config.yaml
d_model: 384
init_std_router: 0.0155
positions: "rope"
qk_norm: false
beta1: 0.95
lr_head: 0.00579
steps: 4178
Below are experts of layer 2 (counted from 0) of a mixture-of-experts language model. Rows are named router (the router's row for the expert), down (a neuron's output weights, with its number) and show model dimensions 256-319. Each number is 128 + 24 x the weight over its row's rms, rounded and kept within 0 to 255. Numbers have three digits each.
After each expert's rows: a language model's description of what the expert responds to. This comes from a sample of Wikipedia text that the model never trained on.

# expert 3
router:136163117128099125118128165150139111117125145095153126164120123124137120120106151165152112072116153119125121106158129122134152136151092113152132105136160128128078190094144100117112102145165085
down0:103130113105154142127105127163123140174134126122108149117127122136098157131142115124128134159087126127150119138132137141111183099058136122091139082142115178135141117149098104168160148154117117
down1:113127160092129092103094104138082089170098145136117164138102145131109130130122128056120179129106102139143150136102119105136107135069074120102119133070132113135133133113148119136126161105133155
down2:111117146145112100122139131126123131195102160137145163132098131147098130165098128103194131100122142163110165138132114104111138126125140175108118103115134102098121070109120161114123124132102084
down3:092143120108150160127127088128118105089100150135111125167107125123127119123112125136114147156118108088175100154152172153086101105143128138159148117135124140111111144113066164106136087106111111
down4:160136117173112125123115187148115122114138112131096141138092137126142174141148138139073142126129139168167119110134143154097128124158122111171119129104090177147117111156154123164106144166115138
down5:099112090123107105137108089119111130114106112145109178121124119126105069103133129136112123097098153118116160095108132142148132154160104162154124166126113095141134125096124123136105095147163137
down6:128146144143145154095114121091125131092113124117154110161143127153150109062096117093120101153130145126156138134123120177112109103140162125193159176191106129134155152131166150131125186101122157
down7:153120127152114152151124127139149088167096140134157122096077130138092138140153137078151117097116137118086133129093122149126141108157115097164142134111132106135168084157114111099093106122142118
down8:121094153123136102127060090146138134148109118128086117121125156188137071137150136136115139103168125124119138105128121123096131097120115167136134111136130169130152112134105141131124171114153144
down9:132150086117122125127127136162146083134128165125115075122115118131133131103133114141116115154096117130120173109113138087209144094121115163118093120134122103145123114106148170114104141106119107
down10:159161112119110154128177114129097072133086107110159112107094138136099104116129194147101142114122144119126086175149160170122116137119118133095110116106149100109149104118097109148130124125126094
down11:155105147106130099118109120102111135118168159127116150149146102120111164140122151139121117098137138106157156101145155127101143124111169088129113151144166128125157100150143132158145080164119133
down12:125119152125184116125131174079128117129135150134159142126129123112102129173122117135179114101130143135131113063130110097137148086116158143122126125153141090106131182120130133160162099091104186
down13:097080147098098127125077121135110149114113154125124117097116151149138103143122163139101153133103139135168158120144136142121136099107108147154155116129118132117092143134144123123135128116151123
down14:126087121149119149154126124138149125142119086167129123124134097127111155163115160093123158114103119119168154154151120103161130157119123142116149161098164102141121129096148150147132140151147152
It responds to: Line breaks, opening parentheses and quotes, en dashes and slashes that open a segment, as in "(Now and Then", W 89–86.

# expert 6
router:121090126119167116161104128109152135132139145140120107110133123097131104123136118129160182125118098131144149137120158126060172140159135150115152131149131172091119108151116128180142114135086125
down0:131098102089115165185153109143147136122138168093134148146148144120120128135171110137134124115105140140148147111152116090137112159114122100149062120150149150116072109149143113118108089157078117
down1:138130103158131151112132146149131149148116124095141125151110103158134099105088126142111134101125111113105146145142134091119125105120143126181145122129118136101124098127131089085134138152154132
down2:147077148134088126119106108132142114150131163161107149089126110116116132133089158081126129087114134137112109102153144138130109123142169118109088118124131140124148131130142116169082099173113116
down3:160154157167158112168124176123108079097146167122107135089104133147122129116122130115112138138164097145157147120130150105070108128104159139148084097098152135125137132156116096120119102149116137
down4:143170143132158122140129101106115166113116131109159156121116115138113102117102178113151126128106093116107123121120136143096198123137107121123155136097130149116092135149167108144185089154093151
down5:091131100133097172115147132173102119128137158091111165146156120109135191106138127126135113154138090123136112146159146129101125100135084114116083159094111138150155140112158107131092114171135150
down6:127106099150166172131165119129148106102110147107127133105120125138101103097129114111145100150128130133132161158113101169167161174147146065114102145147155134085124161142186139153128109114160173
down7:153132120098144137173182112102107101138118159156109169122152109123147140113120142108099133107127090141139152150149130129139137153142144109153102080145171102110125139122140063143142125108118118
down8:104118104104183101115126125129128152146124134100153083101165114150150137133128143120137112105103165133136150082107142157138124129139121109175102139143143127100123137149136153144103124151119120
down9:134159158092141140115103160104151121116123129167146168098146141059070092072139049135132100148124173093119151099141118121122096138111116091119140138139124144151158108095148112145112141121159130
down10:141149146152110222122136149146131124146157124117107123132094106104134105125109158137116136137154145154110119113149145116156152201119144150155148158074126152116135085126131113119166121099101123
down11:142126136126159095144127121097116139141112115094151118137151129164085159134105121097148120129113128133128131117058101130120095089125127105103128147145118160167131136140122119137157111135182091
down12:135117123144126151160110127159127140161146103122114098103146156129098126102040140131123162147155147147138131152145087122090149124148142066101121128131124147107073124118146148150132076130132089
down13:110088101136183088159093145121130120077106124105102109156146177146141136107121142144098189100088120202146128128142122126096093120131099150105142141109131105113136094121091125138177099126147146
down14:117133138102145114139109172108185152100085160113122145107111104116125146096148118149173148095094168121132145129138125115119181111146137187119148129135128119123113085129110174106136100169143109
It responds to: Common nouns and noun-forming suffixes after a determiner, such as team, season, University, govern-ance, settle-ment.

# expert 2
router:122097093133103109140105078126163145117165155148117138125114113139113137121117093130083112106113135131093130116154136171148058099124095146074133133111075120165082128123136157162133151149144146
down0:090151125163049145111109115139125106169135145126115180132128098156100128151133156096120148127097094130124152103134131156124140127122152159154152098117083138116121104130103163136128118163108126
down1:173073132133119109154156130126133111165137129121130141137137106154122128131110179121139113127129104115138136090146114138160112138149131118102163121121137105096132127165143155141112102165105094
down2:159191152116109115139138103170083125115117110119113152175142103095094152112107134122127135147119104163152158157182132114101134130113147149131149106133126143133097130130122153141139116133145158
down3:152138123105159115168115152122122121117153130170102117132103131099099120118088124150158151127110103127115121138093139142159159149128139155173151146156128148126129141120127130103097182106142129
down4:100128117113073139135138081140153136159141172174159158124166081126119165144096124126114095114169116142137165125115131075103145129142109168076090185113152129132133127132130132160122112124121125
down5:174109128130154115137130137157077124102137135149094159141171137084103118137117132117117127142151126116151123128155150110122117132137133119103127112126109116129125109089151143061161093165106092
down6:060093136116126128176090117127138107108120126099145138102099166124143071163141137104115149175098134168121150152112159112130128116123106105144107151148113120127122131152098141138090139104149112
down7:136117147113194108121124124093138109191149107131137174141142118085148135129141127144149084150122142102106132125105115126161142140135129140078159132103117108106128123129123158109166191121141117
down8:156150079183147106180092130102121095117126187134127094136108108135167101147157134100142156167116116123125142105125147097088117155097151159133110122082113083130114158135108110138096143132098164
down9:077124147148115130106104149127110143127099098143125127144120161097143088111142099151142097119105126095146097135124128093123147150125119137122149117127116101076168132124121181081142168081126129
down10:127142166099146166159132102154125148163166136098116141169146160116139164146148090132084118131137137142147091116120159123131110111104115138166124147101086137151138120107147188148134123099150121
down11:118117102148124137172156110133136152117125132093133136126111125129156067137086090135090080095160138107133117126129114166126108164160093145141148091165139164147137114091143101119132109123125139
down12:111113109095185150112170123085111164130139140132133122130165083111118179088158140165147114122116136116148101148172142135122103141088147134176144141109129100162106157128121116130132144135116149
down13:125138137171134118136141108093105099134154165175174123135105143137133160198100127111104126103134108126075131130145137130084133112117128139132177161109118175118118111122141145133098131141095156
down14:117162099153169152137098113112116141140143159108097132157128178083137103125105105078112103126115165149136121094067130096134123124067142118138095142152132096088122120157149122118115148109104131
It responds to: Articles and possessive determiners before a noun phrase, such as the, a, an, his, its, plus first.

# expert 4
router:135095169145187118076171137121122119122125120102129142108126126150139083162128113103111121172150092153095087133151112141149184111151064110148113132079117131166159134103119114120129119118137112
down0:105151150146150118138129117151133115142108105165150153142129130117144112118112074139142156149122164164120124116134140131123170129107121131112144138165099145125164123109079162117151137142124110
down1:132170130141099088173121147130144142157115161085118149066085126172134115176148126131154112134138167184177108128123147092136157129087092092096144151087159134185165150145137106127124156134139139
down2:144147164133076121133089122080127097141099112127138136089161156122120125132134154119148104130108120109089114140108133144161123106098156152107096125130124188121144115150098138097135128110159118
down3:103095140136118132156141143168127108118134115116165125154136111156096101084119149107110183112124122107148128161175115121145168131139142089126114145175157082160122163109136130142137116142126093
down4:123110125164144154135140126132085143107113132126111143083132116118153128172137116153114134122091133142155135128103119171122119109192148092102112127101137134124174140091122094170149113090126140
down5:143080109140150094164096058096158111089159127112128078154145144151134092136098157130158125105120109145117124130126109112114192098161117103112141106152122135138137121107127098129132086131132131
down6:079143129133126140127161124125135122136150139134117135150131135120149111156145122138160141187129127153118156085117123152142106149186173129116141130144089085157146108132103113129120171133141099
down7:146115143102195095094116122136096124144127135105141086103153171084130102121076091120142159079183123119154191120128122120105147099122107081138116138165108135107136122122134129104114111125134129
down8:132132089119131138066134084130111149137117126102151113136141115157105109117084088155143115135139133149129158126123161111107104113161142122146134128114111114109107125097157133101149123130128134
down9:105117140145108094132134116133095137119143144121159127140133136093138151162158114143138100111116108100095078120169112099158151143132124143095110142137133111134120109153136099122151079138121131
down10:109090104127133116122119124128155138118123160120121091119130138120156126113117105099102104097111102110112155096129104110131141116130159133173129120155158151124117110111085082117145162115151117
down11:125128172139140116156117086156118116101100131144127134129134126095106086141174107124125139164133109091097124126133171118156091087130114132083126096115085083125139117127122115111142083146125086
down12:184122100134101131131154130133053164125167127114116166131109179111133096101095151080138097127131145129109116134142143115163114116108118117143100112078136089126124155132121105121091118127083127
down13:137138123117146116130114148129123118117124085170128101128122130128165108112108138107109062141127125163150170102132098173117125102137126104111158115099111121117139112149136148083136101148131096
down14:126159147124154109098143097126153131104140120120124130110095116098147147093126148137146142121139143134166112137156159118099118152061153168080119115167155109116110100142125114129110136145120134
It responds to: Number tokens and digit pieces in tables, scores, dates, coordinates and page ranges, such as 323, 1995, 31.5%.

# expert 11
router:138125180123164140123149141117134121130117126163074139118124090117168145082167130110178092134134111119118135153132141148165134111153147150132116106114144140138146119086119084125144140159126144
down0:101149148110144142109112158156090139160109152164115139174135109108166127151141121141145116148094148188112187126154114123092119148122111137117105144115142184102138110148131101156124124114149100
down1:118125118157111121133157136159122155146151053099142098143112108127162133159154148115141087138145097139111185152111146135146144121113109118112118107098120136130095141129129148172125128100192171
down2:134106110144134143111184114150159194142129106131113121136165128126147140155171092131109136131166147124082098102106137077160120080142139137110154182127158145168150135154123165131165092140120089
down3:123159136137083126115148149132084105136126157103108142118104133183145195111134128114140103121086108153136133107166084090125124136115120142114105106136124108075146148097125123153105161113161131
down4:112171128121125125134141134163112124084117149090113198083083148126107094106129098124147109135109144103138122142153090115148118143100124135113112054098139110179116141123138116099113139138147127
down5:135108155131148130102146135121150128097115103118135148141160123114150107143140147101108173148100115110104118120117133131127125134138130112141166169156099099090143059149126142135153118142158124
down6:165144162098121108162149135094128111111148145140128120125077135152134135130146158143110155140091130146183074121099137138110129148091178164087087091055147128112124157150127184139138109143134138
down7:130109100138178159122099132136126136135149140092104207169132117146132125109127119113096148128164158135086168108115089134146094102153110086110120112152093122105116133092140135126113134103124117
down8:096142127207139112111108121111123165152106140074098132163145158118138145122144120172117128162140092117097107186139112142124143118137147125147138129159126164179101142140091114139160102121159167
down9:144148098132079144108116081154158088167145173095099095115132131118134104146105123114107149139124128171072130141108111154144111070141147131066119136164117144134105066149149133147056126092122129
down10:149119144079095111118089140152132134085147129150126124100118101136121111108112165169104175130126111157120126108121127165149130089115156099129075113149151137125128158149114114151153170104145139
down11:122126120148123155136120141128132151112145141128118124163125125130154155107139173165087124139108156098121181134125093180117128128124140111114088119087115144142115101120139146134110117132111167
down12:131118116108103101127144104162120140124118138175139169142171140123136124156099167119122117108150120124148143144118084151133135168098126129119130080139158098113141115124135124143120129130147116
down13:145140119152134143164087122121112117171099083168144118100119110158136125142134098139153172124118133141113095125105127112090121095126121116138172124137104152155138109174067104101147083129126148
down14:169107122086134166122152125144139113105131158123151149107138109116153124084148166132138122144140138153111157110110107138117102176110108176104114126192159118108135135116103159091122135135120130
It responds to: Final pieces that complete a word or name before punctuation, such as stra-y, mo-ist, Griff-ey, Etchmiadzi-n.

# expert 1
router:154091111133141133163110165134144114145113131106079137123119132126157134125121118177122120139135117154156121142113127137066133111107163139177143118180082144179125054115135112118134118090102128
down0:127102122152154145129139108125136150126105120117106132147156135149128130122117154136090105096101119099128140103130131088177145136133098114124111129113122125113149130130168158151093140144121132
down1:187131138142115117126124104116130127078117143129127147115062130130143088144137120126165122105140163125165152193107153110120088124123114101128127126148124135178133119181131105132127125166166168
down2:132099127119108121164139119126095157143080119146097139114143132130136150104129113154105085162114147118134140145154156139109165159107080110121128144151094157102120208151160130126157123143125139
down3:131129137173126182150168093155096130084155125099151173124167139163122125124076123103161138141109111115147132170120172119106119064152111130128100176163107099135124140129093141078095102114138137
down4:163154155178111174122117136120121127148123131079124086187186119110083095111145154117132115127131168168126091148122161140135158162139096095161110124117097162079111173100115139131153095128115123
down5:148154105079077138132113082115131117108152165116150125127149142108144132141131125119147098108103163155139119164078153153144139112111080101112108124104145139114100121101113147145142145160136114
down6:103174146115186128092155180134096160098128143166160103137130074089130121130137124122162111112125123104152163134146158150118140121141153149087107124104148132080092101160085157120172092101152160
down7:122102127146120180098122126135112141100115141114102132132118134055134128133114141116103095134169141126118128122149120122115109062155121117156119096123150127149152116145090114105128131142106131
down8:135150097120107163108150131145115154125109174123156121136134113122118115130120153115126088114121124126136137183098096124132159116126128152124087126123161129109173106136199123094100115110107188
down9:148144160140126124116144089146079117120121097128167134126165126132105113137141109119122167164087083098151137109133127129110109144132109153140142100109157138154127143144120131094093143113138139
down10:161142064125115109151104136110094163098093121115166111094135104124119125128124138126111117098109079126090101120115069148103103122145109135118105134123159124136158106146150103131136153141168147
down11:121111103115080116119100116121166142150119135126097138090105143128137113139136131105150117127129137132136092186193124181162125123084116111143101186159104124095121114132123094186110140144139101
down12:123152125141063132155159093113111142090106139124120159143131181109140117160130113135156134163142115115179134104114123126110120146149124076114136138132128140128083085120119090149130127135150084
down13:124102151131136123175083141135146130128163116142121109094108161132133171106122131071126133095118125139137131156149150132111089069123142100114083140130138167156108141119144111128098128114135158
down14:117121128136131144151107152102084121173132163139142145100113084138121178111118148107163100140085096122119096161193161149103117152129111126150177099118109148080113178170068138105132154146132162
It responds to: Prepositions, conjunctions and auxiliaries in running prose, often after verbs, such as of, and, with, for, was, takes over.

# expert 0
router:135146140142089106137134154129128141119108154166129126122116084137112152115149108139107124124119093097143142140136175115138162178124121172131102122120136106095088157115160135133141149151118117
down0:122086122129124166118139155153068122123083129146158124148058128129145157150153101129112126119135122096169140137122129159119097128127145140153131102094136139100160161126128145112158183136116191
down1:131122136111110105151145142121119138130134117122142110104148059070126122106143105172088119118124090102132158139127141133118090140108121112136099102143120153109114156149127141077151135164122105
down2:105119141142149078125133099130123145154134112149184152112123084125197127157146130137118091133125131134146118097117148103131137102153085134139131118123098169174114137161126122090092154125125128
down3:113141162087156104132150147104116115144168122119135147106138136159146145135147158123114099137106152129141135148096131137136123109113111158127089092147181127150158120151135103134125114157108165
down4:138110129106114130140119130073092138192146151116129098154099158099143144118103115179148151092145108094157084123136138144132159114138124106169146157168154111112158126124114137108122108149080144
down5:159141131156168111108119160157123148121134120165112145144118143134104174120175114106175141139116101137136080139146121143139092116160138139122153152120124092143122128149105114144177192145128119
down6:143127077122147091118112121154125118129154106181140139114121167094138086162189157148105143140179144081120172153118144122122133107084086156118121118088137105115109145108125133138140127113127153
down7:136157133140096099161179118140119121137126110152154137109114105118108121136179098122140133133136146129153122121104111105146169083139143120121156131136162138148125162138132155118154107089142151
down8:157164142089143106188100154152123125163112115172113106141161118114133125143112099080125168089156128104133112144111158112104126125103147079101123115079142146116152119162093156106158120120128109
down9:123112114167135142140125145117145143121116123106100095126148093115113138135145100081138168112123127115071137137111129121085126116097160127156124101124129096114109105163133083154105140157070094
down10:070114145126107136113145110156117111129096168118124116067134104133126106114146133097109137137123125126094128131143133085164137128129132065145142127166115136142166159126134154121151155139097113
down11:119100171171127095121103113144168131136098122131098113106074159159117134137161090134113134135123108146141171163175147110131103123131170146137129133121113118159155152081171136147117095076133160
down12:105149113154113165151107136161146143123179130140149154084111120120160116154092155131139165095109100125148131143099129134140091148128137114096137116147123116098142119169102109081141127174073153
down13:145171155122137136123118138130129178110124114143138103134106111117137125145166101146108089138137122105080139093131141085161137148133120155137103136150115145116139111124080085123127140086126119
down14:142129122115125109145141132121118127157088108104149138127147124100111120106128095075116105112126118137125130088121132160136099121115123100108152102082138124083126139125124118068110127140101128
It responds to: Middle consonant-cluster pieces of rare words and names, especially taxonomic ones, such as Cer-amb-ycidae, li-qu-id, Gress-itt.

# expert 10
router:127166123120148135099133129118113130114103113129155084109106143129109122150109116117139149143136135105151152115103122093155094100158170091120141126168147090128142167129128131118148121106120091
down0:103180101177104112102157134105104114130149127131146102084151118112091104112136161095166180141130147167141155177127132112110077145080149124130090146136138160116141115114159136131127070115151147
down1:117145129118099130133117115117093128144162140126147133105142206145106109097133104135109102179159164116129152118151136103175094084129153136131131162139112129164120089120090089129116165159139096
down2:112129129141126142071158157136143146134118170149145114126136130122142113166157117162130081134099139168095146108149100132093127139125155146124132142119117119135104140135168106127127164129153086
down3:152187135109146149115103113147139133161133154114149152101132098098125131092138162152138117144102098163151153079098105166103127104135144147129157092119142110129145120107091167128115135117147136
down4:118126055127134128097126121147137140106148128165129136131134132133136124159143138184100113102132102098113110135087117153124133113120086122148148108149135110183160130155143158135142116129092120
down5:106152112133062107156095151106120168153148106101163111110084119134125117121125170117114109124098091140173072132124082142140160165100139131125125106099175155141152132136143142139112128134168129
down6:111162155152122126111112144139137122092129138131123085144110105103098126124143075128145119123136155127132132139136112135101111125133171133133184145138144166091119137116085154125088140148107084
down7:133143097121160102144123172093110109090102114175128125127116108100112108163101101140097107133090116117160164143091132136201135159105198136147124120129120130163129168099115154151130110154127132
down8:066183091156084131046124091112120142132167148108163125121176140129109140151096106104155158110153109165112067075154107168100144167128131135163122130120151172170140114130130107106134175130136119
down9:128114137144119148118145149115115113136150157098142130137101168105146111150092092100121076170148117144157162123136110116115129101119157128160106115140116122124110167075150111142111145173104112
down10:168188067122159163104079130110111135087122154117135108140141143157083099180147153125146162112136118099164129129089131098127110090183136149117086118144119127105155108117127099164134094113136102
down11:130177162084122105103105134151123141105180137131127096119102178111128136163145135116130139146163107127157181119106129125111058100102170176132148120122100101149110137125151141105114129142111109
down12:141145129128140145148171113124131122120095112125134119114107157158131118091162105118165155146119154195135188122157111113144114105148100099119178079161114119149165146124161121103166078105120177
down13:096172126156158126124101150124150085129146115134118117144161167123106121133111158102151130143126136117123124109137112107099151144138170069152121102122112111184147126167133164115121173091056111
down14:127092105129137116138130119117106146152146168107117089070105118077112145121141150141123135128155111153130132146120143119160129140122113133151095163079121120111114090144147121165154127118127153
It responds to: Pipe separators between cells in wiki tables of sports stats and election results, plus semicolons and some verbs like was.

# expert 8
router:123132151139106097150126137100101096120189104137166113144120176107127164142133132112117103108135137165117088111128101125165122134125132141090153143118149165159160135115079158144113155137124161
down0:126129138141103138109127102087147134107131151098124120168109140127144138112084213104138168122089090138137123117133129154161166122121120109111127127145130130161153166061147154189135118132118091
down1:183161108127095147153127123132106112101108153114132148122078130095098117107121116153119105122148162138142154143110131083150125090126163108109126112165115115156082150121112148126124159143165131
down2:177120163103115119135132116145158128116124146144137098152102124109100151116147086141169116146097114164131108109160088147128170081126109088135143144115144149191097115117120175106126163101165111
down3:093111103127182139153120096136171129105110138084124134168142146101100146121121099130124122138121156126166166090144130064134098060159111120110180130097131123160094142126159168114164149127139156
down4:128144175152147094117114112126106125132120162156136113147085178171165102177161123125130108143141123150121127129128148131096172133151125158119141105137135120180127139132140103139164140121109147
down5:135159132141160138121110125111110061160123117140125146138137131109124182157123111154148110170122096055089105131123147121134091161133108141114170188132153147148108142153103082126108137130103157
down6:138114102119120106097147090107137074152152100091124122171130124103133107119100177093116129184145137148123135126116146134103123071185124125090172128153091107116095146127162118113163078058139131
down7:136160124121120125114150124138099115123129135134165134117084112121114142124140147158092132121113129102157134128166101177137197132139123117162154163132120152115158128129103157156116127099116128
down8:136147114147126124125137179140163122087095132101080134107150097129110128134126156133156139105128182141133160142134146174095174142119156092134104163145101125158128123087159149135130175102176149
down9:126092112129155084151097170101161101093159106120135135138141117120138139127130130097125152138097138097121089112127148178138138105143181186126129149148090182079140126108132118156101118142089096
down10:142082115167148111105120102113144138136120137084088095162105124184175155107099134111101096144112117103122120109133164139119116088107082165110166109151093124133063082130176122156133151132100114
down11:112141072130156155120146136145128102143152130121107106095105131130126128091129119145128129149164169132153121133125156111100130091122147100130148158104100113120093143153132142136110098134103100
down12:121154143085123147071143113144111160089124138154096056107140079119091103170167109121112152140115147117178116150112094083151111102151093131120085143111138204119112109121144128159115118117166135
down13:117163176106100123138112099140064143133113111131098151104138110105090145111154124104093109153149176122137110131138097117115155113143103130143102170144124126155145163167146124119146140128111187
down14:138137146158114173165142139153105129130183099110119119135133155120119101135093124159187130110141100141083124146142109113126130100153154113105148151121159145168139101104120122121142139154128089
It responds to: Single vowels and short letter pieces inside personal, ethnic and foreign names, such as J-a-akko, Latvia-n, Palestini-an, Ather-ton.

# expert 5
router:151169145138168127174101072136134127103130125112110146154142137115105095157138161120116115139104166107114146156083122140113121136108151092125119124142132138078154101139134134091115110147077113
down0:113082144130178186151177145150151125135127122138084113132122148114130142154141160111105175100131145128147132099124150119159122105103176169114108138164141118122114117149171135133126131123122170
down1:138156157137110128168096130158108174189151091147158133121179127142116161151125135134113073119141133156132139129121096153138141129142132138167129118127136126130144101138117115098138135133120137
down2:133126152139128136103147092091179169117169176138119138121069161171144066114088118152135122085125129157171106140144142108133134075171118144157092156135159139130157134113161186096144104103154115
down3:132127142150186128156124121115116113137150094144129166120106112089104123107141127103101090165127169117143154107079122122128113135133155084098162136166120101156151127137130155112100117152147138
down4:157103147137135114144128133078182112136146078111127146177129093121151085120109134109146113162106128121085096137137114100126109203133149154117146109126136089124102130141114089111150141165122101
down5:111123109126120139133167120129098098133151149139123128134059106118134074111143137135083155149142120153112136138144113126132161147140111133136106118090100141178136107095102127139159115133130125
down6:121137137118129116112126159180140126141112166098164131104124137141059166178136110126137128109091117126098139141110144140091103145107156110154095091074127145136159137109111138119139127133150116
down7:118050140103116146140121108127128153122120081173117111158172130109132113100158141124091129103171145124113151123154109132113101121071113142102132129129130134131088130152105131136133141110181139
down8:090116136153091125104129093118133152145121123164166117125114107121146105131164148131122161143145126143125155141125117158142093149125145139153139147148083071143156175116100134127153155135119105
down9:110137134140133128136166118139151133134167113114129171132127135137133134105143111158137155115181098138102113161153110148164134123134122177130094155131148143082125142125117127141099094136159095
down10:178065118105174097151151100155100099114075166147162126174129148119147153135128128128145096126121142088106157167131093121113127120149136100091136104135088138142125098112164142102098159117124118
down11:085154096114152148150086108152151165083133136110139155134099128107170116133121155133140127094122095132103121113153139131139138110140131101117133088119139082085126099100105164119160165120124139
down12:087116102172105109116138128100165124138150074122115149136146151121164152087087161151158159150110101134159142129130113143088146135120100109119121135096105113131161100114117122126125121175123100
down13:108098118133092111125150118150112115120086104085130135146096100174138159144090105135133102107139157110154129143190122128121115114123107151110139087105117124128120121120128081161100126145140105
down14:144130135076177141161151144117082126125119113117146144101132155138141088138120110135132111114095094145141150153127101117115162132131101117160117123088073123138108146168151112094142163127144111
It responds to: Commas, periods, colons, paragraph breaks, closing parentheses and heading equals signs that end clauses, lines or headings.

# expert 9
router:090159105133082143111130127108090125136108130137164161138140147100137140141086145132115116180100139138119137107148135142128080130093104138105135181104154157147152141154160144097141134116164159
down0:155131158105117131121129110115145093112146115124150116117095099145163145136111098130123155133116143176173145132105157117119133122100117096176140145137104117119116148125089153124126119079109154
down1:168104109149168146082136168154116134134093144110134155151070124153141095143154121130116105156123128118127125107157097141136064163130102125150128157159150095133088153129132098156132143117134145
down2:129138158080163140078147104137095114141147121148147131149122115175139119124112123142145134125174153132146116129119160102164108130105148094135110161129139114151112119125182126136128136135159118
down3:123137126121101131138112129123111125130135125123140129113146124151102142119149101167081113090169128110082176092122129105126117109143136106122186158146143146153161174119124136127115129128142142
down4:112127103160144116086102122105116156138158134163124116118126128135123167131129108133138112091124123156146147118146187146118096116153113137070173121124139124184167098129121159129132103121059112
down5:152199120146129103133123102145124088121118118131121144128122097163084177108123152087153099120128144149134131164126179125121117146164125140098138133104131121118191132133123128177105155142094102
down6:156087123116114172114090122168147090122086130109141112119112125090144121146124114147081121127108055102157131151132138092125146120156103129154179145141114145141107159146159133077121137105147114
down7:119117141150117097117120123128122135126136139095118108149156110174130124179128113112104153130141129083101124086115146064137191111163158106151148138179169105114139117158130085135133075080105111
down8:153169149160170108104140091137101114118088075163090108118104129141139111142113148108116182176143112071081149137120087179118096123079127153118142141175147105110146110124142084100127092135130174
down9:149133146101147143115115120141109120097140106158134125129144108129140153104100097144112108112117171112128199159131086139137071125093099152140109115138129101099146096182146127154140139117106117
down10:124121135148123093110146112089117148124092135145106122109101129134133139117104155120154161131146091092119134136112061107104132153131112118130136094137126128125075167160137161147129126143129108
down11:162140156134191141128115141114131128147136129118157111108095129152134146124119121151130182124149094122155129084144097132061122164164138145109120139139093097077101153139136151121126102140124162
down12:152118139119156201148101121118129130096097138137135139184111153127089108144119123149161091136123111106153151154107116098125136104107122149110076152163137106093103136094142156091119134098101127
down13:141093074141145149119140174124154114156091118112116100125085105112127167144118107159144145142132084108167107115115116109142128141127135122140155115130159150120144125147077101112129129120148107
down14:119144128143125085143170164130144099112117150148116173106104105102102139129120155121133140128131148105104129113135095118126106105179118113097142134106135128125145174148116118155122138141094109
It responds to: Hyphens in table separators, list bullets and compounds like Ur-Nammu, plus month names and syllables like ti, si.

# expert 7
router:110086139139111134098153120135140158105106113138142130138113115157099124129164142108157145128129133102143122172145128100149134195132109142120128109115109114112144152135134150158148154113160134
down0:116136165107150135090152133143149115148092137128158139145079135143116090142142167140126102098120079133143148127122131114172104127114149134094173147154115102126086132103092136130138055160108102
down1:144105191109138119120109099109135157148089121104166119131077130097129129201174132124117145163110105118123143133127101143176135166143101122144111095119131170135139141120107136181137124129101113
down2:150152089144075126117167128152173146123143110112125159115118121130141149144095125133105105157138149121138132123128138080119143118154138107152166115130114119118077142123095122149156137108103184
down3:138126116076202130110103143191136120131128136121122152092172105135077130168107137139159118157102162116115151153099110103144129104120135127122140144125127135085087149115099148101173092111158118
down4:156103151078126135097093142128120111105155136115113110145175149121118123144105098163084116106162148133136169162135107110091122136145135100135119085100152098130111085164095089151137135115083113
down5:126112181152144103111143117110119135158093167082102115124114102178139126112095120088154150116135143090151126130139142132123136132105131118123151117105127184172134133105122130142170150152145137
down6:150129101165068108132096137098148126125144102143125132134119063109172131128144076118106134147110120149096184134087164126138121161099134100098110109122071112118129156149179111149182098120085130
down7:153145128128135122116157082152114137108124098130110098146127116129126134102127126134107112114094108182150152122126133087136129126121114094138136145176160113131122154129139112143130085114127159
down8:139115085151159137152120112101164141099080122181119104129127132129165145160107104139123099142103160154139128139107102130111182146124163200117147104150142147126140100122119146114122098079145109
down9:133164132102131130173113122101128138080136144107116127143147106100121056140171106140126106103139153124164138122124118130148128123138145136095117142129142137135111164143118132144125143128185155
down10:180119107126132140075148117128105128108114148130152172128168136164115103114133120130156131098131152127136095118118141141148186166108089177105142118146121151117116125147116100136126130152172103
down11:139106134094119129158134099105109128188136111161091131122187164118128128133119146116129136098139120117152099140161118120109130110128175106156118143129065109129114153106106145107110144164139127
down12:128105111155137128137128136130147146138156130139097146123083095128144120144104113122117156143103096096168142171120170142103115105159115176143177138130131086126116097131141137134105162105143146
down13:142136130123181101175111146118100127161166119157109090107131113106075145106138124142159118101164124105087174138105100137131102128093157091151160137144086086125131111124135180144083128071133125
down14:126111165083083122183157123112125126179133135134137144141134151189142142112135108120141128128119115105105157141149111142090169135125127131125156137095102087134184155139103148134134108147107131
It responds to: Capital letters and capitalized first pieces that begin names, acronyms and headings, such as AT-P, C, W-SW, Charles.